Experts of a small language model: 12 layers.
Below are experts of layer 9 (counted from 0) of a mixture-of-experts language model. Rows are named router (the router's row for the expert), gate (a neuron's input weights, with its number), up (a neuron's input weights, with its number) and show model dimensions 96-127. Each number is 500 + 25 x the weight over its row's rms, rounded and kept within 0 to 999. Numbers have three digits each.
After each expert's rows: "gets" lists some tokens that make up at least twice as much of what it gets as of all text. This comes from a sample of Wikipedia text that the model never trained on. Tokens count by the router's weight.

# expert 15
router:485511516469471475476545513440490495493497519510496490504509481504468460512503525516510496472487
gate3:479497523531452463500484477485492490458482511491512473515475511496487491493519512495476560523508
up3:510402473476460538509555499486505514451488488500470519502505510484505504459480522499514483507483
gate4:451516550492488501520491506523513498497509500501529506481476477523485489490507519489459496457479
up4:485471502496516485512461505526526480515467552517500515526467488497480506521455538470464530449483
gate5:484477532484514516496493537490484503505519505494478541507515507494492523479534475457530513494513
up5:505518507511493492480472508523527559487491534501513481464459511484473518488469476488514514451507
gate6:494507527521499504544491501469466520449472495492493535494498513472499479483496490478498525473556
up6:481492533493548470528488503492521501502476529473481552490491494476515484513505488516507490462474
gate7:494529500485470503512498499482503532524478514521454496463514528521513499529520508529509502457489
up7:464476517505466530496523504466498507479477497491502525547495492478517468471446541526482478528514
gate8:497509535550474490542514499511504464494503502496508473472494473486492490518478507504463510524478
up8:507459479475520526496515557496532508474460501531507498497512520525559522513526504520472531457496
gate9:492489513489515467504519473502473476464502489494481489500492462517548485481483497443514521494468
up9:519535520496487504481453538503502472480474522525476504519481536496460514526481496511468523541549
gate10:506498478494473468489510426471477531458477505523533487489500538442519503555512462501511518469467
up10:525503537465512479533549489524468462453486507520527448486497526552528484524510486500513479521501
gate11:509522477481471503521521458545500500511487485549533486502467490529481487466490495498478515505480
up11:481505489488477527508490504513491543530494477491511506490502479533506522454510474508506523502466
gate12:481473497493510497482524526505459468514482498534522521501495477476480479507504523501532507513523
up12:497495493505465461519477532487499453498462478498556483499475533458498520501474489531517531499490
gate13:527492493544467519475494489469532543456499491532468506533525487540500520507466488495505513507524
up13:536488472480517501483496545511518486469511490499498495507506519534504511512464536467461493494511
gate14:493521521484528475512470518479465481553509494495483489535490528469475497441508521470561486525491
up14:477488525490495485509517539503501464511490495538488483568498529503523481492493476492483555489504
gate15:500508488499522513532493508527525515474468510532455530493507515526454469559533496542495523483517
up15:489496558487484498476452467473504532551505541505530514537518499496503509526497472494493457504501
gate16:457511472495530511507516477478501520475501506509538496524483515502463528538520526511517508484501
up16:513527507502518543503466533529497529513494508500491510491514464504536511496495533457526466492476
gets: " the", "s", " The", " film", "The", " album"

# expert 1
router:467490531517478503467522485476507494513509502473515546547464532487467493466491536486538510496504
gate3:517549513503496494481499566456487477500498481493478489523501516517472516472482549505504496522462
up3:451454486476460525498494479520531505488483513539490519503535551544514484442502505470521503515528
gate4:461518489491481495500469468459498482518530496514501512523451523510511539475487483489513480496535
up4:523500459522469492485497545476495477504495496522512491495492487524501450490512509564477489492497
gate5:493464480498528532512524467506457482514558513440487528521517500499461517471528482506518482499489
up5:493534490516475506501498485492513446488510452480495524453486507480467471500504463508491493473479
gate6:473493515517514468509548474494506527469494502492475534507532515517556516491550470482483481507517
up6:507538484462530493486455482482535501520497498506503505514530522518502506550460507460479485545481
gate7:460458577519472530504488527498508508535484506521513494474491536515526486535500437507508494503514
up7:456510495499532533515501494534504487539469487459466480517508499475536475452477489474515522488472
gate8:529503485500490515558502555494488434481491497465492497515526505502523500523459473504516524493480
up8:514471505486475522449498540502493501469510467521533535456547486517553534431530523501481507528508
gate9:480521481554467496525509504501484518495501510499517494457501492517488512493511540463541477505508
up9:533531549436501449491495478519519454496483544454508483518492510510519459484470509534513528495523
gate10:530530507525503497499547489477471517464506491526502536522512538537523525485486508500542506476508
up10:512470512502507511483536535537522472483513535527504468502472518501508524513490469482511487482549
gate11:516454489497454490481519446496525517471491508553514463472499505475532470561505542499501513502473
up11:466550528516480527544529569519497507508492509476466490522494501499516509478515494515495508491487
gate12:522458515480508454495498497527490478503494491520523491522533499476494480493515531494479451520504
up12:494471506488489521456481501538531496535513485466565465527494494467487494509507468509495505511483
gate13:472503503494468493496534501476518540533527477490494525524530516526513490548497516508486441522490
up13:492484479484492506495529516505472516515532434477524469535497532503468479529444528451557494496540
gate14:502538508457529523494495511487516499525514471507503475520490465509525480479520490468521498497502
up14:541513506487486494492511512485490464517495529529507479491504513502503448454534478455507496497504
gate15:483493505481491500517515543509544496502464488519504528523490476481478494508489458489529493464481
up15:507483564513499436526468508510523499504494484492494526507489521498467473537471501443457483528527
gate16:481512488474511517494496458510503547522494468531495475551507514522460464541525529517490497492490
up16:484524513519515578527475531530465518470476524521530533488524520554518529473508473467515458471472
gets: " |", "\n", " 0", " ", ")", " %"

# expert 24
router:521512518507511498551511524437512546539499504531487527527480482472469454490480495492481466460505
gate3:483477537523467491534505488452509511499483478496493507534492497502491492483530467508482467498496
up3:495486477498510495515451510523489499511507512545480512532480512504502505497471491479520524579519
gate4:478490508525522496476439454496483460520490503506494516478469491531504463475479466493494483453537
up4:521479470465522474505513515500507491479536518518491526513495491507484455448477534518462480473475
gate5:514512506454481487498488507519499543519501488444472507527507486451463512512533485475501518505485
up5:533492491517471496512516495519537478488458508553500491499482511487477498492472474515515440515513
gate6:489484522481503467510546497499502504497456531455478502506526485518555523471480515486511485500562
up6:496495496483513492509507501489470445511474494481507505534522534540527486543542531513483448475497
gate7:520487455512465517483491490499512494519508484489539497514505504530505544553509485487515499498485
up7:469532527505509490499498506504504505496497501502480526555478480500534507494495517478455488459432
gate8:503454504522484511529476523478498512503525504537501458479476492494490502492454512476491495498498
up8:492482510473477553461511542500522467478507497509473519485511504521490501523541532473501509470522
gate9:512448479488531482507508492529514479514505508508509493521470505522499494464506432463530552495511
up9:498497552508538487541478511493470451482513551450530520502502535536482506493486520534463501518509
gate10:495479510517496473515530469478488507466488499485469538516488480492476524525512489498502492488541
up10:515496502506511474480542533513503436501499475498518435540494512548489501556472464478493500476508
gate11:476446541506467536464530498508507535504521548484511493473467509494494450474452520466503500547505
up11:482512504505512496488516513538479513525535517480488566535492444523527487491550506510500494491534
gate12:514525527481504501498516542499474509496478543508557467491466464445535474502487503485556469484491
up12:512456505500466498488465512519517512485498438525536488562469484487472511505518482480498518531488
gate13:482437545518513512526503482451508476501512480521476495523522507454517459503490495478453508493516
up13:505459505486481503463526545489491508506492476472452514498488539489508490518495530473507505487556
gate14:509543486511519527496468497498485519507507526543488485491477475502498542497547508517525515493503
up14:483517495484496496511514506494487440538470528543536423514516469491491461458489451543510520501517
gate15:532510535485488505508472507514532496492473539562498522496485530501494513516474506480535455472515
up15:513482479484498447498470504519492524501513461525515537503493544517505475500494501522464473524459
gate16:518509523466505499503478491502512503528531515496531477496523544501469494508505536490502509477533
up16:553513518519515555489485512521530559482500515491537528488486487506471517537527520495503499478480
gets: " |", "-", "|", ":", ";", " /"

# expert 21
router:489480496479541515486551521494510496497505533498512514533495494472472498521498499474534524506434
gate3:534474489529493478531479495478471462482527481494496461537489518520488475541510506496512504527480
up3:490483511490495508482510492516510509498507496501511508496488502428477499463521478506527518496517
gate4:471524535505532450484467481506504524511520476521482489512435468496507489497528481543516490514456
up4:507471494493536466485514508481514461516501494460455509509479491498509492529520509574456497489510
gate5:486485482515530463504520444533472533487552504398517517488470486458499532489472538475509514523474
up5:457504509472475473542524477557518523504531482495540521498510523493517489502535526507509504498503
gate6:519484511515483474480544472529520509460481502457512536497516491504524517531507512505472485506512
up6:496475521517537507492490499479525517473503516483520516491482517491514514473504526505480470478513
gate7:505516508558501546478445507507528524507440469521471482486517518562529487489503483522503500532459
up7:473517480487490489548487457504491500570508526543476533493452471483506482493497525493461493488521
gate8:545469526524499448504507493476474475480528505471520483488530504494464509542495473545508486518476
up8:456490528435483533479516468483493494466462472535471483513454508525496542469578494458534539505479
gate9:514509521534477475486508506516516475508506517550509525511519494521476501489472531463506556544501
up9:505466520474518457507517491571466462503491494466502480500513544529483534496515496507499514517495
gate10:538516510488490489437494485493503503542492484497527514473447541490535490500522504502519495481495
up10:493521519482492490473527518529497456474521472529503440505520553524495488512492520493460459493516
gate11:505490494520464528504495490469538520521483477508498491490465489494533510542476523514489519539453
up11:493516500474457511476469542478485546494516531490507511469516519489519476506507511485453520471518
gate12:453475502508515502510480469499451502495510522562505518501452524530501463511474511507509463534499
up12:487469489489468501495443518515518466529535440488518510512473538440456524523487472498505495511492
gate13:472486495508508520518465477507500499514541524518470511518531501500536501488471474519447464560485
up13:477485457501523537528516521503459504474541494462483479525507528497508512501464507491490472497517
gate14:514472488445480523510490504490485568519512483514476488486460458456503491494551457519517533516463
up14:524553501481487533487499487511480453529534526502508470494506510510489531482548470530497516463533
gate15:525468514504539510497486525532506494491461475491499512521478468532436495522489488479530527475497
up15:482500515493489423491483491508512473537491469482497497548512473541511511498487501505492501464519
gate16:485472508471522510509484470499495512466534547494512456499525500528506487522523540506531500515507
up16:476509551483598507472464509526466518484461442501540518487484467521534526543531466460530506406464
gets: " |", "|", "-", ":", ";", " 1"

# expert 6
router:497520473487522495529558516501494488471507478518497492490519469531454460507495530476519486504514
gate3:513513488482515507479520481491453485513492496529495441532541485548509463491524488547490463514506
up3:513456508489518485545514486543522506523484492531490539500500528528470525490439515504502509490487
gate4:471524522542483499494507528513507498519478507538511479508471504538507521478498504535502519506509
up4:538495472505513526472506517423515509482473542538474483504500528501520482521471518527470498512503
gate5:488510485445529489521475506515512489507502480487527546493496486525461504501584493515540481489499
up5:540520495533531532545470507534504539490514471477510505510462529474485498538453544491472499498552
gate6:480483543510473461521513497504539506515497540469487507499466543517511489520490504530460488517514
up6:486526531503503519505495496480480496549497465492472532545531479469545505489509448525469500483514
gate7:498490469477492494478492500476514543513542505540521516472509514519514509525438473500513503518515
up7:506512502464515533519517496497504516525469479505474540519502488513522477538509519540500491484487
gate8:536496485484484519531489522493466463474471505489509505510470517513500520503483491487459498525510
up8:477484518526481495486519505516507506518473464475512526463506514519501510519512497504535493470502
gate9:512464505512512474503518508513465544514491512530477488491493482539469500487515494468541509517538
up9:492499571473492471528438497499500475488484523499487521509515489482532497513539461485506523474487
gate10:564492498493483546491515497498525524500548540518468533484504504490515531529485569532515510473518
up10:467502486491546499528522481532525431535502479470490454527547518511476505507514506508469459494533
gate11:511473494484467459503507488503511502500476524475502493479451492519495472499497517469465491526494
up11:530511512511490493514544509529489483512483515462503490505528475511501452502518486493529503507522
gate12:470480491493469520476523535537458472477506480504507492501524519496515484480486548492544463520529
up12:508484501450492515531510469505543470524512519512489468539498506470472482497519461516517484488525
gate13:515495510515521524506462499477525519516494500560454468524517511501513515516477494456489471503493
up13:561472460501494520487526518499479488456489510484494450460499544499477511492490514437520525510516
gate14:496523511497510535511500458489447510508520531533489467473482488486538512504524489498545465487488
up14:514539484497495499483529515503540505494483491505466485516508516492473497477511475534471460483544
gate15:512501509477522520502482525488501476511489550463473553522525494476472536493456511533479502517533
up15:474502550478485474477456530506475517541505503507466469514508526502491475534491485498474475498498
gate16:504547500480520476545518455482478535513492488530529483515514535530448476504478497483501486463512
up16:533528508535506546518463516496521520513510512470514524489489449505518511487462495493508466485510
gets: ")", " of", ";", " (", "\"", " TV"

# expert 29
router:515540537465510498539531433487498523526501488510521538529492479527473485492495504497529510495513
gate3:484526473491483487503510459478492462491479491495456473497474495507531470495484492504536492499482
up3:522449486477502492471498506508518486528474487537511527515479507488499477490469505548498516505483
gate4:479454514514503448485469466506510517570510484504491519534477474519517494501496463524487512476487
up4:489454467512500523445496500491530458549479478456509465513516516498513491493454509486474518501487
gate5:488502495510520445539494521524509491565491465515461475504519514524466550544510479499515500465483
up5:517493516538459529518513502497507525530494512505514530473478497467495450484506519507530489509513
gate6:506537511548525481529509502508486497491468513483504530477484555460528492514529522499523493480509
up6:455545489499530541504458519528473492527453522470505497469471536516543541520520527478541468503511
gate7:535507547509477487507483519439511501533503517544493534522520505537506501533487518540510434514506
up7:458529531523463507500490513488499500521492519508495504534518471538486470494498562487495496528468
gate8:488502525529478514518490539494511524497489521483525520477454510477558481542468526526503526523479
up8:529459549508495559480522502468512496472484466504480498478443486492554491520516471483498499495485
gate9:495501519492508478505508518494502511530538490537470495490550506508486539464523464466483489477504
up9:452505517490499481487455523503479520499464504502460544479474583477492530493476515513521506520522
gate10:557477487485479441534575484489494540465474517494458488488474481484528498516489490528472523493518
up10:531496483489482484533555484532493499484495518516527455478526484492490508499515517544485507496499
gate11:475494468462503482511480516531515527513497503552483479472492503500486487505476543517483474551508
up11:462506495482468505510526486531451515560494521464499507488491504525552457482533490549534542491514
gate12:484536496503511460475498536530497514481485472521523477496473466484504507516465542487523512544512
up12:507480507462477482503476510488507453517526473435495517514543545479524475533494479510507536488516
gate13:493450457486462534498457484483509535478480506510534495494512484478506513501472510502489505514495
up13:502465467522444492493536498509453471521506459484484463502459537496452489519477534490518471487514
gate14:492491512493491472489519485512494450537558481469470482487475513529520458519517506548531499490474
up14:482491532487508501493500523493489508557537519552533490552520507500472498498503460478484533505512
gate15:523537490480428493497516530531500494495478493495484501510533478472503466542476472486528510473530
up15:519473483495488471522497481474459498543487478502487528563488495474443469508470520529479481465476
gate16:489524476510477485498481493487471499536499508504485485500475526516437514532480537479528491471523
up16:512546493529533545535483493484516514454506533511519533522508491506512505504531484495503493462426
gets: " the", " his", " a", " won", " The", " received"

# expert 30
router:470498556467473500541487465482480456506516536531492527502481492475525483525509518495519477488478
gate3:496545505492500502525481523492521503465447505497517518528507501479494520486527516508521522523492
up3:532460473501509510511504506535502521522525482447473505478466486521475482485497481490536519492476
gate4:509476514528483496503493466488495486500460461526498489500465490516509481521481513529496457468464
up4:519504477501501495496507516503509517500501505493511499522513482499488491534503515514455467517516
gate5:496523520487510520512506510506451498520505502476518521508498505471502497513491497487524490513458
up5:544491463492450524514487480554491514492479493536544508498489509482477519483486503507442478489486
gate6:508500526518504505520514472477515476483442529478505506537504519485530471545498514481464488544520
up6:521515468471519523523486479533531485481504536490492536496523535470524490489505467505534469524485
gate7:482482520502502472498523485497496540519491494519498486490520502550542500519472508514500469542504
up7:476501531495444524488498472504497507491472508480520492530564457469524484481504480494526473476491
gate8:467485487453499489517497504496516482523502517512479469481495547494487489518502509423487474516519
up8:469455496457500494500528504511549491514524476533462490504505535557522514493514509501514523493503
gate9:516484490534504480520511502483531493459486504497467533530448471535510510491536471468509537505479
up9:516518540528455502475497508479513516456481484501484501548480494487460478507521514462532538542519
gate10:530506498488478514478505465459472530489465487487532504492448515506511515532499523517487504475477
up10:497564497549465460490490522517504474539523512513506474512511530457542504528459494509450483490515
gate11:550451495511463486517451465488509468517517465514504506506425503493487510508512502548508522517492
up11:469487510503530509525521477500503524536525513474487487526480469495522489445478483504505511513492
gate12:477490520488527461566476479515502501521475508505493503484490480476521520468479505462520478523508
up12:511478502458455492477517523513545502507530443485500537498470513471470509521499514527497516485510
gate13:506457530498473501500484506506523528537544499542485527496518485513527472476479499499495501530504
up13:538505449506526512508534513512495529500512424500483520503518503523475496538491528464486493504497
gate14:457508504492519506486483500536482503519567532523511484485470491495520521514485484509524499478514
up14:483508530505504453474524471487494482513499508516503460486474527499511512487498509513501473520537
gate15:510464546469447479494506496508462516484469521488493512488459501455486490485498458516547526463499
up15:476481493454475453505514481504527487534490497499534488506510494501463485526477480516480495486511
gate16:484522505510506482511506434489477501457508505493483465520519529456471486551528549508480465489523
up16:514523560482502498513482500486544466512492494493486516502511497519546486500523512485510518474519
gets: " to", " of", " on", " for", "-", " with"

# expert 18
router:496491541518496475487471433497536475474525558507471551522469517527509517493486503501498460480472
gate3:502471477507530471522519498450497515471481504495437483493513474543485496539472495519511515482524
up3:500509489503496543514507493494450531494472504505518507480483506534480506468538504509505492527445
gate4:475492517486500484501477495504551501518540493515505538530465496507468507471529448508489470491465
up4:501433474535491522513463515503502530501491496501542493504510523483528499492510520531472498556538
gate5:535532500500505480516500518528470496521560504476448538555505491501495490530504509526539467504512
up5:506471530507538456520484463523503517467496520545550545512456553542490473511503508474480501500515
gate6:491478509524526503511532470483535445529466492493528516501494521500550494475531552490497523483503
up6:440510535549494489535509490477483505515493483489521495539516503481508448517528555500422499493485
gate7:495468493530503495468492474477533471552502483535512498494514498530493504523536531534482467494473
up7:459490552489495529486513464519498519496513529499484448537469494493518501490511501478509537497545
gate8:500502522543530545474495490462502513487528549453520494524511499467514492507502528472496531520492
up8:508470466519423539492520535460532465513519491498493499500521543542512550516511488517483493489513
gate9:510434487493495503541485486510480508507469499551535501523484499519536500472523474475505511508472
up9:528515529511553516448486463499515466501500475496494461514475529477499481485490475492515531521500
gate10:497527478490515475459498490474475532501508495504506494448512509488494506515471542499470487455502
up10:489537486519515481515507560514479474492491465530551474462527533491516513533484484499456461508494
gate11:506458489478484498513495505459531502464468464528484495494471494499493464495503506476441501491451
up11:502506501514475482513492500500485534556501494465483433468507502517480521521507523522521502477508
gate12:459504490504491499522508482492472501490494498537524509500506502487529517525458511481479481557514
up12:486527502509461467477472475508511492496517463501549503503496475478474509531473476493499561501531
gate13:500494494539513472482484470476531537500539518536481512507530493489522462476488486520507500532490
up13:498479494510502494537530560495491477540492469487520529471550559475484508503492552467513505503513
gate14:495528516519509549551476479493473508499518483514525483529445476503488517477500503506511518532490
up14:506499455499469484471476522497499496501446494509492486515473540521495509489487437477476524481475
gate15:537490526480493474533504507505506478508468473510541512518448469497478538503519486489517507465496
up15:489469518443494477481493457476497493513477466477502531496501542543483489528485455509497504489519
gate16:496501493491541497537485469498541496468531525474503495494546497480480506513475532470555475462518
up16:544461496498507523505508498512463496531506511521532537469512497498499531489493533471521505456512
gets: "\n", "==", " \"", " ==", " ", " re"

# expert 8
router:502532505512476485508483495439491511476472495538530492542489491481485469500492533518464448500478
gate3:474535483499492473499493535465522536478479483494548476469520508500479519549517494503478520499510
up3:510454514476517521485502523507472497496488474482493520499520466510461499501485472475514472491450
gate4:489492542489526494498478476513513477538492514494520499520502479517514496506533454526517518485515
up4:503507483508548489481494473539483478474453525489496500495517498527491508499478534513496512481476
gate5:497499491516504477485524541500483478478542477461456549548507498494495509473513504451498517491481
up5:496457498495476524502495494517479495484509523504485536476502452537532471509492489495530508491523
gate6:517512524523523492529508533502521497485490561458500473504467500490478508492542523464478508519503
up6:468502502518539519509485516534530495529530481459491538486515493462532481472469504507503495536494
gate7:486489540512539519510526498477550521531495512504520520472491536514518494513516499539500448544458
up7:466501524517500517510526515468481515499448507478455514510473441470471463513517501490496468490481
gate8:536487492503481522495497503508536529498472509494522474512490501471500516473499482487477521515489
up8:499477518479488527468546505507525476458456495527484515498480505495488499528489445502488527468544
gate9:511526464507506470484551475494508490523476506507484479492463492524496495485545522485481540462467
up9:511524575509530459525505497553520469497484518491520538539479516506487514484513505511475480485516
gate10:512521492479467460513532499461479523461485538513489473510479468493507497521520534455472506504494
up10:507516517520513496510527470468487484494472498479564485458510470518501475527488500520493469489514
gate11:442524524491511519465505522554512531467479511517478476506479500502481462526490539524512462514459
up11:523514511436471479499525513538494517525499527490488487461484473498506510489483503504511534507449
gate12:480481491496551511518511499533505491520513463516564474504465545525545518508477524525525465533529
up12:483464538516477501501497547504510522516516526494497535518477455506479456499505488456503534467434
gate13:505483492495480514484484497469546525499482516532477480506493540488520517537544472437527499524540
up13:523494502462492516526536497512514497490514466517472526507533550481511507547518516461504500472525
gate14:507493496475488505490507452502470506482562513499495472525505512523567471521480473511515482479484
up14:458487485467481504451522551528474486507488556540491437501505524504498438490473462497487472461534
gate15:489488498528496482503508490497513493501512520498501481526512490484469485520483484545496486473522
up15:500507522486473490525446491550494522528475476520481518466522472455483487515477504497505450494506
gate16:550529480500516521458476442493547491483439514514525497513528508510486466542519510502515510483520
up16:479529488513507485523529535516496506484477536470479497525512535496479518474519508504477479504498
gets: " in", " of", " the", " and", " his", " for"

# expert 16
router:558480529461464489515511501509450496507548494521507561510502509517492475556547501503509505502458
gate3:510530499481430525477529492477481489440478488524516452566500507513459467504480520510488505518522
up3:475424461466528496489497522508465513504434499478468539499510495495445490482515522519545525510494
gate4:473498526526500514490521496528475492493486458491504490525467488536480519492483477509524492458517
up4:513516467503490514498486510474481501490497514440475497531496460522519509484491479508538519472499
gate5:509499513486488466484497531498462525499560519462466480479502478478542486485488507546524479473488
up5:470526526500440531516483520524480573467495500514509480527500510492525502447446506504513504453462
gate6:538495505495466522473556469478475510499462504478497502541493530499550492518529515519460504509530
up6:489525476521501491477496498497499515470487495503471516530511533498535517499522518517519449511483
gate7:542543517483496533514470517493500496529539482490500496500502545540513494521506497475504483508488
up7:457506447517454528464485509470461503511472508509495468508457474487474486501454469511485500481503
gate8:484497510496467541499474479530485463523504490463507453524507510497452483515456466489510500475476
up8:501446468512514509496514487514495478463494472521487492493512497535521515520524480506464513469468
gate9:513510483480489487521523506494477505460511501526538498504497518500512490457520505499511544484499
up9:497540516483525490514479460528497470526494484513517490491442526493527472536467549538520510512498
gate10:540511486500516517516536448478493574469479486496456535474502480479501500522531524485461531509482
up10:496490502485523489511524514497499490483535500499509525477493488545472505529489519532510474503495
gate11:517474524493495495498479508492512485492525483476459504513473499513469528524445511514494531550476
up11:482497510473481508516490455485515486507496477491487495482479522493486521497524518503491558469494
gate12:455493518485516493492487491495511503522475503522516497501505477481493494508498509468492461446512
up12:494497499488512463473455533455479517521554454485529469521498527468504491488503478516548522530523
gate13:505479475489489515493486487488522516549544483543499475517482497537536492513509495460512500499465
up13:531487540503480489541512504503469503528520451489465433480497513549513536538504549462545493494487
gate14:520534505468500449455477501517505481509535492479506482532483504508513494515511499520509521474515
up14:482482497520523493530505499513527473508483479515524436512508537496503484510511464519500483471520
gate15:506503467512483527489485533499521516521487472512508519486507485479497512534518494475511516485491
up15:450516528470544460542478474487493443485542475508520502550478567534535480505505475500445452487521
gate16:503526446526522484530481454482501519513508528507528534489510558489474514540544547534528507474502
up16:502501525521566541439475495473520535533515508491486512488517486560530536502502502482484485478464
gets: " a", " the", " an", " one", " two", " first"

# expert 12
router:518512513508444459525514495462480479485504514503510491507529487524475534506502566506509517515522
gate3:497493496490493486514480505514482448487516473497526455545486500518532504501466502527468474472476
up3:498474475497498492497494495508529547522466506498488555495524501483482490465480500478526507522477
gate4:472521550533449489488495520511468506473504495472522541524485485538477561508502481471532485475500
up4:540456472470496481537495535507500465538471563473492510469521506517488513492499511487480504503474
gate5:528498552479501501497471519494451546506531460453466498514515508457471510491532499504533530489524
up5:540443477497489499501489539502536521500493504512493569466487520493473551517517499470520471484542
gate6:490498509518489465542541458521533480481458514479532543499531499521540464540521538482495453493501
up6:491495514514478457499480498490487493522491503490518494524522513523518478540484500487480425493467
gate7:507516538476481458515501524476521468517474521495503447499491507500527492525509472509487465473490
up7:466527487488489544484518497461510508518507525494489513552470481515480480477559500470526533514480
gate8:476483502499476503501483511494501471490526510504524517517554536535524534515471530496491486510464
up8:483494519495459525509524526502533499517485481502462512498475473513481484497500496511517490472473
gate9:520487436489507497488562499472501501507546541494517488534489450545542496468558466493451490508539
up9:515555533472494488521529509457564463507487489483499494530496558488501513488485456548505488485553
gate10:501475540508510429509507466475520533483540553515504534518512487498528555498488517491509493525487
up10:502509512521506494503491502496478524474514544535515506488530486555473497533531488501444495476534
gate11:539515483488453531508459490507564536446461522540452528487530501527521550515438504516479500530454
up11:475504469487467489467484489484503544508529528468445471506521518509502548495506476492520529485500
gate12:457479498510511495513534512504536464548475542521551527471531487471514490515539555479489531553494
up12:520509458484471526523458506491498512480471453498542492511493513484483512535484494503520549507473
gate13:554530487505465518502459546455499544507522479533494543488551510517485517533523481495476481517517
up13:538527494501458485490508546472508522517506467480477504538513506482511509531487528480516510463536
gate14:504511447495506522508494520511492528538497450478527459466485442546503547478531534524513459531508
up14:529462508462517474502545525510459481468505510519488461466494511508464465463506512506453478520504
gate15:499484525477474549508552516487518505515485509513482507562456478485462491497513480459530497505493
up15:507462489511467484510514476482530552528512463505484527480500513538463473482483507517486525487487
gate16:472501491502493518488495494494487543497543514502493506532528497530493521517490500502532477537525
up16:545510483544523518524498489550491498452503520506501515480450492533530499455502498512488489452449
gets: ".", "==", " the", " ==", ":", " by"

# expert 5
router:529520472462484505543499520451479472510489511520480508545479519533495471513523562514516459517441
gate3:474541482491513507513520533474511475470476504462515506502518527528525482539480511516474453542467
up3:521485477483487468520480503502504504499505474500502495475490556460534498506503504505504486473490
gate4:484490497478459489488495507528523486548508530483529502528451500517508550505517467517515544518472
up4:490500510516500509479497455508514515513519510525482495497515468499484498518515512510486500528487
gate5:479467519486504493513474495521490534523494492453520522540469508418461551459521500458516508481469
up5:462474513542492496511494501534531483519514501508519535450497524489509492488456477495530491508548
gate6:491509518536502476499549460511460462536484532442510501497482542508523501483477547450461477519503
up6:520493496502527517507472465543528487528498493502525496475520498502486484515518526521481480518557
gate7:489505491514457467515506469537528505539475494508494485473494548542536528491450458515487473428500
up7:529460473495530528525523484508514530496472500431502517530503452522464477540520490526470537493479
gate8:471506518477487477526473518512510503502498530506475500475500506488499505473479448488441485487462
up8:504471521471497523497534507520512500462458477481512485532543535522493499524525512481510525485514
gate9:508446508473561506522504500499506519458486499466472488498506506502495482479492485504528497480510
up9:499497537479479485471457488486499454509467479491530510496484504503486507510508507503523508456496
gate10:528510483467538467531520491515519504510506501467483474494468520501505509493489492489539510499491
up10:501533490482486513510526471522537505493515516551552495470507505554515448511556503520473497506506
gate11:473514489522461470510470493514499520517469488514478483529469509532516482537459545472488479523457
up11:492517531486451508511510486494458532555509512504486532535522541493491518471523508483479545477468
gate12:467505503506506525529517490522501471490460487529515471492491540479526498512493538493479483555514
up12:473499534486497509499485528474482504487521506467514493515508501487495487495524440517525528488464
gate13:519486502497511533525484484470511511502493493523463502508530502473537546514468507461505478544496
up13:521494467519503460502524513499479529487516463483457476519522517507493523504464488467499481498510
gate14:483472550467533459506501492474492498462529477525493459493505483509514533474496533488519488462491
up14:510506518455483507484510472468456504486495490532489437501499517469526454467535500495490499515546
gate15:539519540509504475486479496532482454511501480549492500521483506453497529538496528500546483473489
up15:480487527520505446475474500508470522486485482493521469514528484506484475494469507456475485492506
gate16:458502495487502480477489453526473509449529444509473487500479485493449482501515521525498515523539
up16:525515520481512523457469552507461486538509507494514466485514519485539553475519552481496512523502
gets: " |", ":", " on", " (", " =", " in"